config.toml
n_experts = 64
lr_router = 0.000979
attn_scale = 0.125
parallel_block = true
init_std_up = 0.0442
beta2 = 0.99
Below are experts of layer 9 (counted from 0) of a mixture-of-experts language model. Rows are named router (the router's row for the expert), up (a neuron's input weights, with its number) and show model dimensions 0-63. Each number is 200 + 20 x the weight over its row's rms, rounded and kept within 0 to 999.
After each expert's rows: "mostly gets" lists some tokens that are sent to it at least half of the time. This comes from a sample of Wikipedia text that the model never trained on.

# expert 11
router,203,169,205,196,208,173,201,217,179,181,219,252,221,225,197,213,186,214,244,191,216,204,229,189,200,197,213,210,212,199,205,203,189,182,181,172,188,240,182,191,198,172,199,168,176,184,185,222,191,187,196,198,213,226,195,196,160,221,209,193,211,196,221,219
up0,173,227,194,209,178,190,204,199,210,205,193,222,244,205,226,221,194,206,204,185,192,197,195,224,196,211,183,194,217,187,217,184,207,212,178,190,204,250,199,207,155,223,190,218,239,211,215,200,217,227,199,222,221,209,195,182,202,194,205,225,197,203,211,211
up1,201,190,209,177,192,208,205,200,195,218,193,213,220,193,213,244,197,212,178,182,201,212,196,195,207,200,164,261,210,188,191,177,185,217,240,197,205,200,200,210,212,222,214,200,194,221,199,213,189,194,230,195,184,251,221,182,237,237,177,192,202,228,249,194
up2,203,181,210,182,182,175,192,171,234,245,196,186,210,155,189,196,190,206,155,203,202,190,169,227,188,197,227,212,216,194,197,217,172,174,216,186,190,184,204,220,175,228,197,213,173,203,219,216,193,192,215,215,216,184,223,196,196,219,195,186,212,202,197,227
up3,186,205,206,202,166,224,219,191,169,228,177,213,218,165,229,203,203,228,204,223,247,205,203,202,204,193,231,223,210,214,198,200,194,183,215,188,176,214,204,231,210,193,200,183,185,176,186,204,199,210,151,189,174,178,224,211,186,214,186,213,191,190,198,219
up4,200,211,175,150,199,155,210,220,204,192,200,232,208,216,191,203,187,165,243,217,221,219,191,187,200,170,188,217,219,186,204,205,220,237,183,228,215,204,199,205,175,188,214,215,168,220,208,207,189,148,162,227,206,231,233,176,199,195,182,205,217,197,183,227
up5,176,225,220,226,236,194,210,172,178,228,200,226,244,222,198,227,191,230,208,213,175,205,202,188,203,198,232,172,224,193,210,222,200,208,196,223,176,244,183,203,190,219,213,213,206,170,224,210,215,193,230,205,201,230,220,164,206,239,213,187,221,217,228,192
up6,224,184,196,161,170,193,199,219,199,238,207,192,190,203,191,215,185,184,215,195,196,200,241,201,196,188,207,213,148,228,204,235,209,192,192,151,223,189,175,210,189,178,189,195,221,207,191,162,213,198,193,201,216,213,213,199,231,203,211,212,210,203,178,218
mostly gets: "director ", "titled ", "called ", "named ", "directed ", "featured "

# expert 49
router,205,218,221,172,188,194,236,185,219,194,161,194,198,195,218,234,199,181,198,203,176,233,217,194,181,190,183,174,189,172,230,232,177,216,202,230,173,171,205,202,199,196,191,220,189,191,205,175,182,146,182,205,183,228,201,216,202,208,176,222,219,201,218,239
up0,205,237,196,223,204,192,226,196,207,201,213,208,171,201,186,220,186,181,215,198,192,223,232,215,181,206,233,222,187,202,219,208,210,247,182,228,193,176,194,198,202,183,191,223,170,192,194,208,172,181,223,229,211,176,193,214,194,198,188,204,207,164,164,202
up1,227,242,193,223,187,194,230,227,200,187,195,199,226,208,220,190,232,240,202,225,214,187,210,162,178,180,254,195,191,193,181,192,189,203,200,181,205,182,208,169,194,238,202,179,192,205,209,173,227,200,202,193,179,190,217,174,220,203,202,188,229,210,212,177
up2,204,232,212,204,185,187,173,166,172,206,231,182,193,191,209,175,214,223,172,200,199,209,200,206,207,199,208,203,217,183,219,222,167,217,188,193,191,217,190,196,186,209,221,186,179,163,184,189,245,200,172,218,175,216,209,229,220,206,215,228,192,224,211,231
up3,196,202,240,167,223,235,195,195,199,210,189,200,205,193,231,208,182,214,187,249,180,238,204,226,187,195,192,218,209,203,200,223,207,228,202,173,188,217,200,209,196,195,198,210,177,245,219,198,195,177,181,208,168,193,167,231,192,177,217,213,210,197,189,196
up4,210,219,223,234,198,204,212,196,231,184,217,211,207,208,219,223,179,199,182,224,204,232,187,187,200,208,196,203,207,219,233,148,206,196,203,229,201,215,217,185,195,213,213,190,187,232,225,217,190,211,217,200,205,204,181,189,246,223,231,235,227,180,222,193
up5,217,225,238,178,184,195,223,166,204,208,184,224,195,175,184,181,224,181,205,199,191,208,207,189,207,207,209,163,186,197,177,187,210,223,181,159,176,193,172,159,190,201,192,182,184,191,194,206,188,224,158,182,206,240,219,173,211,231,202,179,188,200,217,197
up6,160,180,221,199,182,240,185,203,181,220,143,222,189,200,184,172,210,176,194,190,222,190,204,214,224,188,239,180,193,218,236,208,184,211,201,201,227,227,204,168,209,204,198,196,196,192,202,204,178,195,171,230,211,175,175,226,218,208,207,201,220,201,165,226
mostly gets: "qu", "wh", "Wh", "ph", "adv", "oph"

# expert 22
router,204,211,167,195,199,217,223,200,177,217,183,214,217,217,212,205,193,200,218,173,173,217,202,215,162,213,221,234,185,201,215,227,214,212,237,200,172,206,209,224,228,203,173,194,160,213,192,206,193,225,208,194,197,153,209,237,157,210,163,183,209,192,200,201
up0,189,198,225,243,199,219,213,211,198,224,212,243,200,182,179,199,201,213,213,184,225,199,214,194,226,184,236,176,196,225,195,225,213,226,226,197,207,208,201,192,206,211,248,197,185,209,210,178,212,211,204,171,209,234,204,236,225,193,185,217,158,215,207,203
up1,216,211,183,201,233,217,190,196,203,181,226,200,181,203,247,205,192,206,212,197,215,203,204,200,196,205,171,224,196,199,193,226,215,186,187,206,224,207,188,182,191,237,229,185,222,171,229,195,183,197,222,181,200,201,201,205,192,241,216,245,176,184,170,162
up2,214,202,198,248,189,196,223,174,229,204,196,157,231,208,240,206,213,196,238,200,195,176,204,211,207,212,220,207,164,189,200,227,219,179,203,204,224,214,196,200,214,208,220,238,219,175,185,179,185,207,212,215,216,202,218,210,179,183,232,155,192,197,210,216
up3,208,216,206,178,211,222,198,215,168,176,234,201,209,178,185,197,215,206,192,193,198,193,186,192,204,215,213,205,211,216,203,150,183,232,161,187,192,189,190,228,236,204,185,185,186,191,169,223,168,196,233,234,225,218,252,226,173,191,216,177,223,196,198,203
up4,180,206,192,225,206,204,227,170,231,210,208,193,199,185,249,210,232,196,185,194,197,221,223,238,193,183,185,206,185,217,231,184,207,178,211,244,177,195,195,198,169,226,196,205,203,199,208,213,217,175,192,216,191,224,218,175,220,215,202,215,197,246,170,194
up5,219,201,179,226,198,205,197,178,192,169,230,182,213,207,238,224,199,186,251,209,201,206,196,201,217,201,197,214,148,170,214,161,196,190,187,190,179,203,156,215,214,232,226,229,240,206,203,204,186,201,182,202,205,174,189,187,213,208,203,204,194,199,243,217
up6,206,173,203,242,204,206,251,210,171,169,221,210,233,235,198,188,187,220,207,227,183,193,203,231,180,214,231,177,181,200,215,216,189,218,187,205,205,258,228,214,247,217,204,177,208,213,180,195,179,238,188,185,221,205,189,185,206,228,206,193,242,172,187,207
mostly gets: "ha ", "ola ", "ka ", "ata ", "ius ", "na "

# expert 8
router,207,197,227,244,216,160,192,188,222,160,203,196,209,180,195,214,209,226,184,197,195,159,194,198,199,248,227,205,162,149,217,191,168,171,200,212,224,194,212,218,205,193,194,244,213,229,214,199,200,205,176,181,174,151,203,182,188,171,179,215,203,213,197,178
up0,207,199,204,203,209,175,254,200,184,187,192,225,224,204,216,185,204,182,174,192,201,212,227,179,221,218,225,236,161,218,226,216,190,204,221,207,161,156,201,226,203,210,209,198,220,197,200,193,192,212,188,184,195,196,198,216,172,192,210,193,186,182,205,191
up1,197,189,184,209,184,185,197,202,218,207,263,216,198,153,221,169,215,210,222,189,192,182,185,243,205,212,206,202,201,186,220,217,176,202,188,206,206,219,196,217,190,249,184,186,165,189,224,184,156,233,233,181,238,204,205,219,200,191,247,217,180,190,189,194
up2,217,194,168,186,187,207,210,233,237,191,194,199,210,223,192,186,208,178,194,230,190,170,171,195,200,205,209,231,230,185,233,191,200,202,193,199,178,227,142,225,210,198,251,202,182,203,203,216,193,256,166,214,184,178,198,183,251,233,190,202,205,200,207,202
up3,219,173,208,170,174,184,205,204,199,225,237,220,217,204,173,216,195,211,156,209,181,212,182,196,208,212,188,199,210,202,214,211,196,196,165,206,184,192,193,230,166,224,200,212,165,185,166,241,189,223,210,179,190,216,188,199,203,203,211,174,232,181,183,187
up4,196,222,217,205,209,178,150,178,240,188,208,220,217,182,186,195,214,178,228,222,203,198,229,202,225,195,181,223,203,218,199,193,208,212,171,189,204,202,191,173,227,216,231,228,186,172,177,219,195,234,189,196,183,223,203,221,220,195,187,197,158,158,201,154
up5,210,186,216,184,213,180,176,185,199,243,165,187,188,201,201,198,173,206,206,190,206,174,205,180,198,195,171,226,226,196,224,196,210,184,193,181,192,200,183,169,208,220,213,205,199,259,210,226,243,224,173,209,201,213,210,189,241,178,240,203,197,211,234,183
up6,201,215,204,194,196,242,189,175,229,195,176,180,197,196,175,206,205,208,170,208,233,165,239,164,199,224,184,202,203,208,188,221,175,187,231,184,198,220,195,153,243,224,190,206,204,236,214,218,203,206,184,194,185,207,197,158,185,188,183,215,204,214,153,189
mostly gets: "ine", "proper", "ver", "fle", "mater", "children"

# expert 52
router,181,180,192,225,184,172,200,224,176,217,218,205,209,170,208,206,202,197,205,173,216,222,207,208,195,207,206,194,170,185,207,224,204,171,228,215,205,207,235,196,194,170,183,209,164,190,181,187,185,239,183,193,180,198,188,154,212,222,206,190,208,207,214,184
up0,178,184,185,230,188,173,212,209,182,197,222,205,222,206,190,225,225,179,196,209,171,194,200,246,166,197,200,199,201,215,197,234,199,174,207,247,185,207,189,185,165,192,202,171,205,212,198,234,213,178,245,173,191,187,213,185,187,214,189,199,166,220,223,205
up1,187,215,201,177,220,186,214,216,226,200,188,193,195,200,216,220,204,193,208,203,154,218,187,200,229,173,197,227,184,227,168,220,179,247,214,249,220,192,174,207,207,171,194,195,221,172,214,215,217,195,195,200,204,188,193,206,198,200,213,195,190,183,183,192
up2,197,255,223,214,165,224,204,188,198,172,163,187,199,197,250,216,212,216,209,215,197,174,213,230,165,222,225,186,192,164,198,186,211,225,209,194,204,184,179,208,182,170,208,197,160,185,203,217,178,215,215,195,172,210,181,219,211,214,177,196,209,213,154,202
up3,224,204,201,203,220,178,214,200,195,193,226,227,237,228,187,198,184,191,186,222,181,174,229,218,163,198,181,179,200,237,216,200,190,185,210,217,211,201,195,177,169,188,210,205,180,213,236,219,183,201,227,185,158,191,197,235,196,208,188,227,206,201,200,218
up4,191,184,227,207,208,185,203,198,196,196,206,216,199,174,201,205,204,214,237,225,202,208,196,211,194,191,161,237,216,162,174,203,203,227,184,204,169,192,183,219,194,215,224,161,219,187,206,206,194,196,215,214,209,219,216,239,167,209,186,188,214,177,212,155
up5,190,215,215,187,222,236,210,188,245,188,191,161,265,239,185,190,206,203,230,160,210,225,222,184,204,210,231,228,205,178,173,176,217,192,217,202,172,228,183,178,204,183,208,160,170,175,214,212,222,208,202,184,193,185,194,189,204,230,202,230,217,150,201,203
up6,184,193,173,217,192,224,201,168,189,201,213,207,214,181,232,179,196,209,212,168,174,215,188,206,212,190,196,248,206,199,237,211,214,202,186,168,245,215,177,199,195,187,186,203,208,215,220,219,198,192,200,205,218,221,200,199,176,208,191,177,213,229,219,216
mostly gets: "\"", "[", "“", "! ", "(\"", ".."

# expert 29
router,195,181,198,180,187,195,181,235,163,198,213,216,191,165,205,216,224,199,212,193,190,200,248,166,215,235,241,199,197,201,181,186,183,200,206,226,207,201,206,187,197,221,214,203,198,182,209,212,200,219,170,203,194,221,206,218,198,202,158,179,222,243,222,223
up0,230,216,197,218,214,161,191,179,180,201,203,235,199,221,190,195,184,181,190,204,218,218,186,191,224,182,208,195,194,212,194,176,237,171,236,200,187,239,194,255,204,222,212,216,203,208,224,199,216,216,166,226,199,223,206,207,159,226,153,195,203,179,216,227
up1,201,226,238,192,177,218,181,205,200,213,176,183,191,176,173,199,230,239,222,182,212,198,213,219,179,232,220,208,222,221,227,230,191,194,202,183,169,222,184,207,212,206,223,192,200,157,203,234,199,171,224,185,190,189,175,175,202,183,210,203,208,211,196,187
up2,210,188,223,203,187,218,218,251,211,187,208,167,202,229,194,193,232,233,241,216,195,185,192,227,189,209,205,208,207,220,214,218,193,206,218,173,223,208,210,174,167,176,229,203,202,213,189,190,215,190,218,217,209,242,201,185,196,204,222,210,223,185,178,206
up3,210,211,232,216,209,167,240,188,167,208,178,209,180,192,208,197,234,196,217,205,160,202,226,193,174,205,217,176,249,214,208,194,181,216,199,176,209,212,200,235,196,216,227,172,253,230,231,169,204,213,232,196,213,190,152,248,205,218,221,176,207,204,186,188
up4,190,181,215,224,197,187,214,209,182,232,187,190,175,205,183,204,163,162,198,244,183,191,210,216,185,188,198,210,147,204,228,161,188,216,227,191,214,229,160,205,182,200,169,205,257,228,192,207,185,169,169,217,216,174,181,206,187,216,217,180,189,198,199,234
up5,203,160,203,207,189,190,197,196,217,214,157,189,230,227,203,216,240,179,222,218,224,201,225,166,233,207,184,217,190,172,206,181,213,192,210,205,231,180,182,168,205,227,197,172,196,185,179,183,204,194,188,181,203,203,200,212,174,220,165,215,226,213,204,208
up6,191,188,147,218,190,193,177,235,201,236,218,211,206,224,208,225,240,185,190,202,229,171,209,212,202,182,169,197,174,197,187,193,165,229,249,235,219,225,201,197,218,225,185,199,184,176,193,202,203,220,211,246,186,189,202,235,200,189,192,197,170,204,224,199
mostly gets: "°", "′", "″", "_{", "−", "^{"

# expert 42
router,192,217,194,178,211,228,186,215,193,187,215,197,197,178,206,180,164,222,200,206,174,221,172,171,189,198,183,204,219,172,210,185,178,182,216,196,203,179,205,218,204,199,207,208,184,211,198,211,222,205,183,238,233,172,179,199,190,180,200,198,205,167,179,189
up0,184,231,219,189,227,198,221,212,181,184,200,195,210,228,211,197,194,183,201,222,185,229,262,240,170,161,198,193,195,187,187,206,222,202,160,181,199,182,201,203,195,212,214,213,209,219,196,182,184,222,215,192,220,212,161,197,205,179,228,228,212,202,218,143
up1,202,207,206,176,196,203,212,219,216,194,199,205,157,209,239,205,206,217,198,208,194,169,236,200,228,200,141,193,188,190,210,176,214,209,222,224,192,210,205,212,157,202,202,214,191,181,228,194,217,174,200,236,224,207,205,228,188,204,213,220,192,193,205,214
up2,211,202,154,225,155,207,204,193,187,166,210,190,201,203,223,210,181,195,191,215,198,225,180,151,225,194,235,187,151,186,184,172,161,180,172,212,215,189,171,170,218,227,212,221,249,190,193,217,167,213,222,181,243,188,206,197,202,196,243,210,179,214,179,224
up3,217,197,215,219,175,235,181,181,194,211,195,204,182,195,220,177,172,205,217,228,231,203,189,201,203,198,188,191,174,211,142,189,200,192,185,180,183,164,226,178,177,232,170,206,198,227,227,220,191,217,194,235,185,206,189,169,196,235,198,193,221,181,223,178
up4,217,171,251,212,166,231,185,199,194,209,208,164,222,221,167,173,199,235,219,200,183,184,180,176,205,204,178,215,192,208,206,223,214,214,182,201,224,164,174,201,212,225,207,228,188,218,203,206,188,195,192,211,206,208,182,178,195,216,204,198,164,203,206,205
up5,203,216,183,212,232,173,219,181,212,176,200,183,233,203,185,222,232,206,158,184,202,229,213,205,220,172,193,193,195,229,196,198,177,231,168,213,180,187,200,216,191,166,178,215,207,219,234,184,192,217,180,180,222,201,209,187,213,223,184,220,212,205,184,212
up6,168,212,210,158,184,182,204,222,185,194,193,201,216,200,216,178,200,170,177,234,207,168,213,196,248,208,186,253,200,164,195,180,173,203,200,194,204,204,186,186,196,204,215,241,247,189,201,190,195,198,194,179,219,203,182,190,195,213,213,183,191,175,176,223
mostly gets: "Jon", "ib", "Mich", "Rob", "women "

# expert 19
router,217,203,160,179,148,223,203,218,205,235,214,208,189,187,237,206,191,199,213,185,219,224,191,175,204,193,196,228,196,184,205,210,205,208,191,210,183,194,190,210,241,184,174,189,171,247,234,209,228,218,207,195,195,195,205,187,201,195,155,185,205,216,196,197
up0,212,191,196,224,200,174,186,210,196,151,207,194,183,229,199,201,231,252,206,180,241,215,210,220,200,196,200,203,226,200,211,187,175,163,197,204,231,219,208,186,213,248,201,177,177,240,197,227,226,233,229,187,200,178,209,221,190,186,200,231,189,156,184,224
up1,178,261,216,217,194,207,218,192,196,178,216,185,208,203,200,210,160,163,204,189,209,244,226,162,176,221,203,204,182,207,221,184,211,221,159,205,176,197,192,195,196,186,199,179,194,205,197,195,191,196,220,189,191,209,232,186,165,189,154,192,182,184,178,179
up2,222,248,205,205,192,210,200,211,218,222,203,225,206,203,193,185,197,197,199,229,212,186,193,238,194,191,156,218,204,195,181,220,197,202,189,228,208,201,234,185,198,206,206,217,190,196,225,202,197,178,218,203,229,221,200,178,209,207,203,206,209,228,158,188
up3,222,203,218,229,235,237,207,213,196,160,196,191,221,250,190,224,157,184,171,213,176,198,174,202,208,230,191,222,227,195,224,197,195,190,151,231,224,237,221,218,201,220,216,188,195,220,163,185,207,193,222,204,192,196,192,224,200,199,194,204,215,219,178,220
up4,213,194,224,221,202,218,225,206,233,212,223,166,179,200,188,222,216,180,189,222,183,206,195,226,186,199,206,215,245,215,195,213,218,183,214,181,189,184,171,205,193,200,190,163,211,207,185,191,210,212,171,229,190,215,189,224,167,232,192,206,177,189,215,211
up5,183,182,228,218,199,158,223,240,212,202,171,224,213,216,200,236,257,198,208,195,183,189,173,201,199,193,197,183,185,195,170,193,168,196,167,196,193,167,234,206,174,164,186,224,219,172,192,191,177,208,225,246,224,195,172,211,191,188,197,213,192,175,216,204
up6,177,175,204,168,224,218,250,228,214,180,224,235,176,208,200,167,191,181,221,220,216,225,176,192,216,221,219,224,186,213,206,205,200,201,176,214,167,221,193,239,199,220,226,204,186,230,214,223,208,167,178,180,205,215,221,210,192,194,201,171,198,206,205,172
mostly gets: "Smith ", "ć ", "ler ", "Lee ", "son ", "Italy "

# expert 20
router,248,212,233,226,212,203,198,193,197,180,172,169,219,200,195,229,217,189,233,186,187,198,182,230,164,180,206,203,164,254,194,206,192,207,207,219,202,203,186,206,255,200,190,186,194,206,181,202,191,211,191,206,222,186,218,199,198,173,240,202,207,205,221,187
up0,175,172,231,226,213,190,186,199,208,193,217,231,201,229,218,199,180,199,193,213,244,158,220,188,224,190,227,199,235,193,195,200,193,176,219,201,213,205,190,173,218,190,219,181,212,191,208,221,191,209,209,179,211,201,191,183,162,188,189,201,197,210,195,199
up1,180,235,224,215,209,172,165,201,186,213,189,190,187,196,219,209,210,182,187,200,206,203,184,217,177,184,217,205,122,231,192,197,220,197,198,200,180,206,163,210,215,206,160,179,203,184,219,203,200,176,223,171,192,231,193,214,173,235,190,178,187,230,193,188
up2,193,186,193,217,163,161,229,195,241,188,177,215,240,190,201,207,215,214,219,221,188,192,180,215,199,213,241,221,176,182,195,185,198,230,217,188,175,196,206,203,193,213,193,221,201,226,195,201,203,186,213,199,200,199,207,194,222,213,190,224,210,179,209,212
up3,233,205,206,210,189,169,189,199,194,204,201,202,245,215,192,203,216,205,220,198,225,195,192,204,193,179,192,220,201,226,217,225,187,170,197,218,179,226,188,172,206,199,217,197,180,168,199,175,190,201,184,204,213,226,205,201,168,215,203,194,217,179,189,193
up4,203,227,204,187,159,197,211,214,200,201,213,212,202,195,164,216,216,166,184,185,224,226,226,178,178,206,196,197,178,262,215,209,214,235,194,192,206,234,215,199,179,201,171,216,172,195,201,213,209,209,210,212,197,186,181,221,211,214,245,197,193,204,191,131
up5,206,215,186,227,193,176,230,216,223,201,192,199,207,213,189,176,193,227,199,211,215,210,166,193,164,203,223,219,162,188,182,193,206,205,182,214,197,188,195,192,190,163,221,190,196,200,210,202,200,172,178,214,168,218,149,188,189,195,194,240,196,185,227,225
up6,197,204,221,192,221,197,228,244,227,212,190,195,199,210,175,164,207,215,158,213,210,204,224,163,185,191,209,203,180,198,226,235,204,192,244,213,178,221,226,212,229,191,218,199,204,159,205,209,170,162,216,230,203,199,238,158,200,208,183,193,197,188,178,201
mostly gets: "In", "elec", "Elec", "post", "Jus", "Post"

# expert 26
router,186,210,161,181,219,200,201,218,179,162,187,212,176,191,208,201,181,202,194,201,176,211,189,144,205,180,189,208,192,202,175,208,203,233,177,215,192,209,237,217,189,222,186,220,220,238,189,175,194,200,199,209,210,215,214,224,168,224,192,225,205,175,193,174
up0,199,235,205,192,213,199,169,178,213,208,196,170,235,203,180,219,208,208,198,191,196,207,180,212,210,213,201,209,153,214,205,223,191,237,195,202,197,228,175,218,200,209,160,228,186,203,187,213,189,222,244,213,159,212,219,180,200,169,209,221,192,216,166,202
up1,214,222,185,190,203,211,215,148,251,190,205,233,194,194,219,188,187,205,187,207,204,168,225,184,198,201,209,211,193,207,218,208,174,241,181,183,243,198,204,219,241,203,239,196,182,198,210,173,160,193,189,192,216,225,195,193,154,177,183,180,179,220,170,202
up2,233,228,241,180,211,217,179,209,223,177,193,194,182,197,183,191,222,202,207,182,189,165,195,182,168,205,170,243,177,211,209,218,177,194,219,186,215,184,193,191,195,188,200,227,185,203,216,193,206,224,195,222,201,199,230,201,208,198,203,211,181,201,160,175
up3,192,194,232,188,233,209,193,193,222,217,236,196,196,208,216,187,176,199,208,188,199,159,222,206,200,204,187,219,221,178,212,194,210,239,179,187,212,187,193,191,195,211,195,214,224,217,193,198,216,159,182,197,223,174,221,168,208,202,248,217,202,167,182,184
up4,181,190,213,225,188,184,207,180,139,188,221,189,246,186,191,172,197,214,182,219,218,204,198,195,186,159,210,209,187,207,201,213,221,182,182,240,189,214,160,193,194,185,203,196,211,206,239,210,232,199,230,207,233,198,193,180,178,198,183,218,155,187,200,195
up5,203,202,167,203,189,198,198,197,202,198,234,174,193,207,200,217,202,185,202,182,204,154,222,196,209,157,180,227,194,227,191,185,186,183,173,187,192,242,217,223,197,221,223,199,205,163,198,214,175,177,211,199,178,210,179,189,213,225,195,207,157,178,228,206
up6,237,192,209,212,173,194,246,177,225,187,197,215,219,185,170,216,217,189,216,203,214,148,206,161,191,209,186,200,180,215,204,179,163,213,180,167,164,209,191,192,207,203,197,192,193,188,163,212,176,205,205,172,206,225,217,220,193,213,186,218,172,221,212,193
mostly gets: "om", "dom", "son", "berg", "g", "ton"

# expert 3
router,194,192,175,201,196,169,200,186,214,190,233,198,175,190,234,193,198,226,188,185,193,228,195,188,222,207,230,197,213,163,190,207,191,193,204,227,201,183,184,197,206,205,244,221,190,229,209,223,218,203,201,193,217,212,176,172,174,158,233,176,186,185,232,214
up0,209,180,212,203,247,212,182,179,217,225,213,214,165,189,180,177,230,192,181,190,208,159,205,197,216,230,190,197,237,222,168,165,173,171,164,215,219,215,220,196,226,178,207,185,233,205,224,208,183,156,189,199,179,219,190,193,227,175,204,218,224,194,213,204
up1,192,220,215,191,228,191,174,176,207,188,187,176,209,190,191,243,179,237,191,199,171,170,210,204,197,168,204,207,169,167,194,190,219,225,213,215,192,214,201,161,210,192,231,205,214,201,196,208,201,207,203,171,166,211,186,217,188,201,171,211,191,182,161,191
up2,235,195,230,182,233,201,165,206,232,227,234,191,226,208,204,136,216,193,196,219,197,203,156,215,169,204,205,189,183,195,204,212,202,167,193,215,234,203,199,208,204,236,196,224,239,192,180,196,198,189,192,185,191,208,203,185,190,182,182,221,185,188,212,199
up3,179,204,192,197,211,160,220,176,169,228,262,162,202,246,198,198,221,195,197,231,196,185,221,184,180,172,208,209,186,173,176,188,205,236,165,218,212,207,171,196,200,195,203,179,227,182,207,197,179,192,191,167,190,215,172,216,200,219,234,176,215,199,212,210
up4,215,206,183,198,207,206,173,198,240,218,191,195,188,214,184,178,190,207,222,183,190,203,229,241,226,199,192,226,193,210,182,211,193,164,208,202,227,228,182,196,192,187,224,214,181,204,189,165,205,199,203,187,160,189,221,199,211,197,217,219,202,198,185,211
up5,186,200,230,214,214,176,243,207,221,235,215,195,204,180,189,198,206,198,235,179,189,201,219,237,175,224,208,166,190,230,188,188,192,209,186,207,221,207,180,211,229,199,202,233,162,219,195,223,217,210,185,164,191,179,211,209,169,255,185,241,179,193,169,226
up6,233,212,178,211,200,188,200,171,257,196,207,219,205,185,196,208,195,229,209,204,195,179,228,234,218,181,218,191,220,186,195,222,190,221,248,181,199,212,193,203,212,235,189,190,190,206,198,219,203,175,179,227,212,167,225,217,187,208,232,213,164,245,169,193
mostly gets: "Mount ", "Big ", "Top ", "King ", "mon ", "ney "

# expert 16
router,185,183,193,228,200,179,174,216,211,202,172,233,230,221,155,201,172,198,194,209,233,185,250,205,231,189,226,188,210,173,196,208,189,212,200,167,207,227,172,202,175,220,187,216,166,213,220,206,222,189,224,181,169,207,229,231,237,242,201,207,216,221,168,209
up0,205,242,213,181,187,212,194,181,221,166,190,196,189,159,175,221,207,184,183,200,213,216,195,214,199,185,198,187,199,209,175,223,197,216,185,191,197,215,222,203,232,195,193,188,185,184,183,203,225,224,221,221,209,191,200,207,202,220,163,218,169,227,196,188
up1,214,228,171,192,213,224,198,188,194,230,225,161,220,157,215,175,215,192,203,199,213,231,234,217,164,198,182,175,177,191,200,189,184,205,207,195,223,223,187,205,199,179,173,206,192,171,213,210,183,151,220,239,181,200,198,237,173,198,218,179,198,168,203,219
up2,171,193,169,216,215,182,239,200,191,165,193,228,225,175,180,211,197,196,240,215,181,237,225,210,212,192,214,188,200,208,193,221,213,225,168,206,213,189,201,205,223,210,173,170,206,180,204,169,230,217,167,203,210,201,190,192,207,186,196,200,184,185,242,167
up3,214,199,177,198,173,225,206,227,181,205,223,187,232,194,247,161,199,254,208,180,220,196,207,170,157,228,224,183,189,232,201,170,191,203,152,233,215,219,172,217,174,195,226,197,185,202,176,220,242,190,180,225,211,210,207,197,214,215,200,208,209,187,191,206
up4,210,217,164,168,173,216,211,228,214,189,217,205,234,185,219,216,180,188,227,203,191,201,248,229,201,216,160,206,226,229,157,198,207,171,191,205,157,175,227,191,198,217,185,219,198,166,217,190,183,195,196,200,149,227,205,189,222,185,222,223,179,194,241,193
up5,175,224,209,214,187,189,187,188,200,206,191,199,188,188,245,180,192,168,198,202,201,178,176,180,220,225,197,221,210,197,201,192,167,230,187,214,211,200,180,209,198,194,182,192,190,213,172,213,177,166,231,212,203,216,220,158,200,203,185,226,198,221,226,168
up6,203,190,205,178,215,199,182,205,212,209,218,186,197,225,165,209,156,189,200,204,221,208,187,180,221,176,195,198,208,234,178,251,181,196,219,208,201,213,173,180,228,220,172,194,226,240,190,225,199,164,207,200,208,205,168,207,200,213,202,204,209,179,239,208
mostly gets: "\". ", "). ", ".\" ", ". ", "\n\n"

# expert 46
router,212,203,188,193,193,195,189,196,172,204,179,233,215,188,201,210,198,226,194,225,210,195,179,213,200,183,184,157,181,243,198,230,215,238,187,193,220,226,231,226,197,198,208,199,181,178,198,204,214,205,186,176,170,193,205,212,192,225,213,174,206,198,211,208
up0,211,186,198,219,184,190,229,225,191,220,193,192,209,182,202,182,186,206,204,235,205,197,205,221,210,183,210,191,188,200,218,195,209,207,164,206,199,204,173,172,178,198,209,179,172,203,195,250,199,182,221,186,236,207,204,219,176,181,184,187,198,226,200,183
up1,177,193,172,192,185,223,161,185,215,213,177,201,162,187,175,211,247,222,187,214,219,198,197,185,233,212,201,245,220,234,239,193,200,219,226,203,203,210,190,194,231,204,216,172,213,202,187,211,210,177,237,239,224,201,210,212,208,166,211,180,188,210,191,225
up2,197,245,214,209,202,230,156,199,189,219,183,192,205,211,217,209,197,211,221,224,203,232,246,200,228,206,203,230,216,192,210,216,203,206,211,225,222,188,202,209,226,225,214,222,236,183,233,223,221,213,198,183,239,196,252,187,233,200,227,191,195,192,241,208
up3,198,196,178,241,194,185,198,222,194,233,196,221,197,204,223,227,192,222,230,217,199,195,259,188,227,232,227,212,216,241,204,189,237,212,213,216,206,210,188,199,189,196,206,220,219,210,174,217,201,212,208,233,190,172,182,181,180,201,234,195,223,194,211,192
up4,204,217,207,179,185,222,227,236,193,232,204,217,173,241,247,186,199,204,187,214,188,194,208,169,196,197,176,204,228,220,248,217,198,230,189,186,206,204,229,152,214,189,202,193,177,205,195,247,181,215,220,219,212,190,172,223,205,223,201,179,200,173,198,215
up5,201,207,182,174,182,216,209,165,205,168,199,203,189,160,160,208,196,195,219,212,181,180,201,191,207,191,182,213,195,186,165,220,198,234,210,185,200,176,194,242,183,196,192,173,205,208,173,212,151,214,211,195,200,231,181,191,196,233,175,171,236,172,193,225
up6,211,162,213,189,181,208,183,186,163,197,186,175,260,198,170,202,200,202,206,171,215,181,220,184,156,223,220,195,205,204,192,214,192,222,214,225,213,210,210,226,235,229,179,201,183,183,192,233,224,206,191,200,182,226,193,191,207,204,232,192,147,195,211,218
mostly gets: "prof", "Prof", "anal", "polic", "Publ", "real"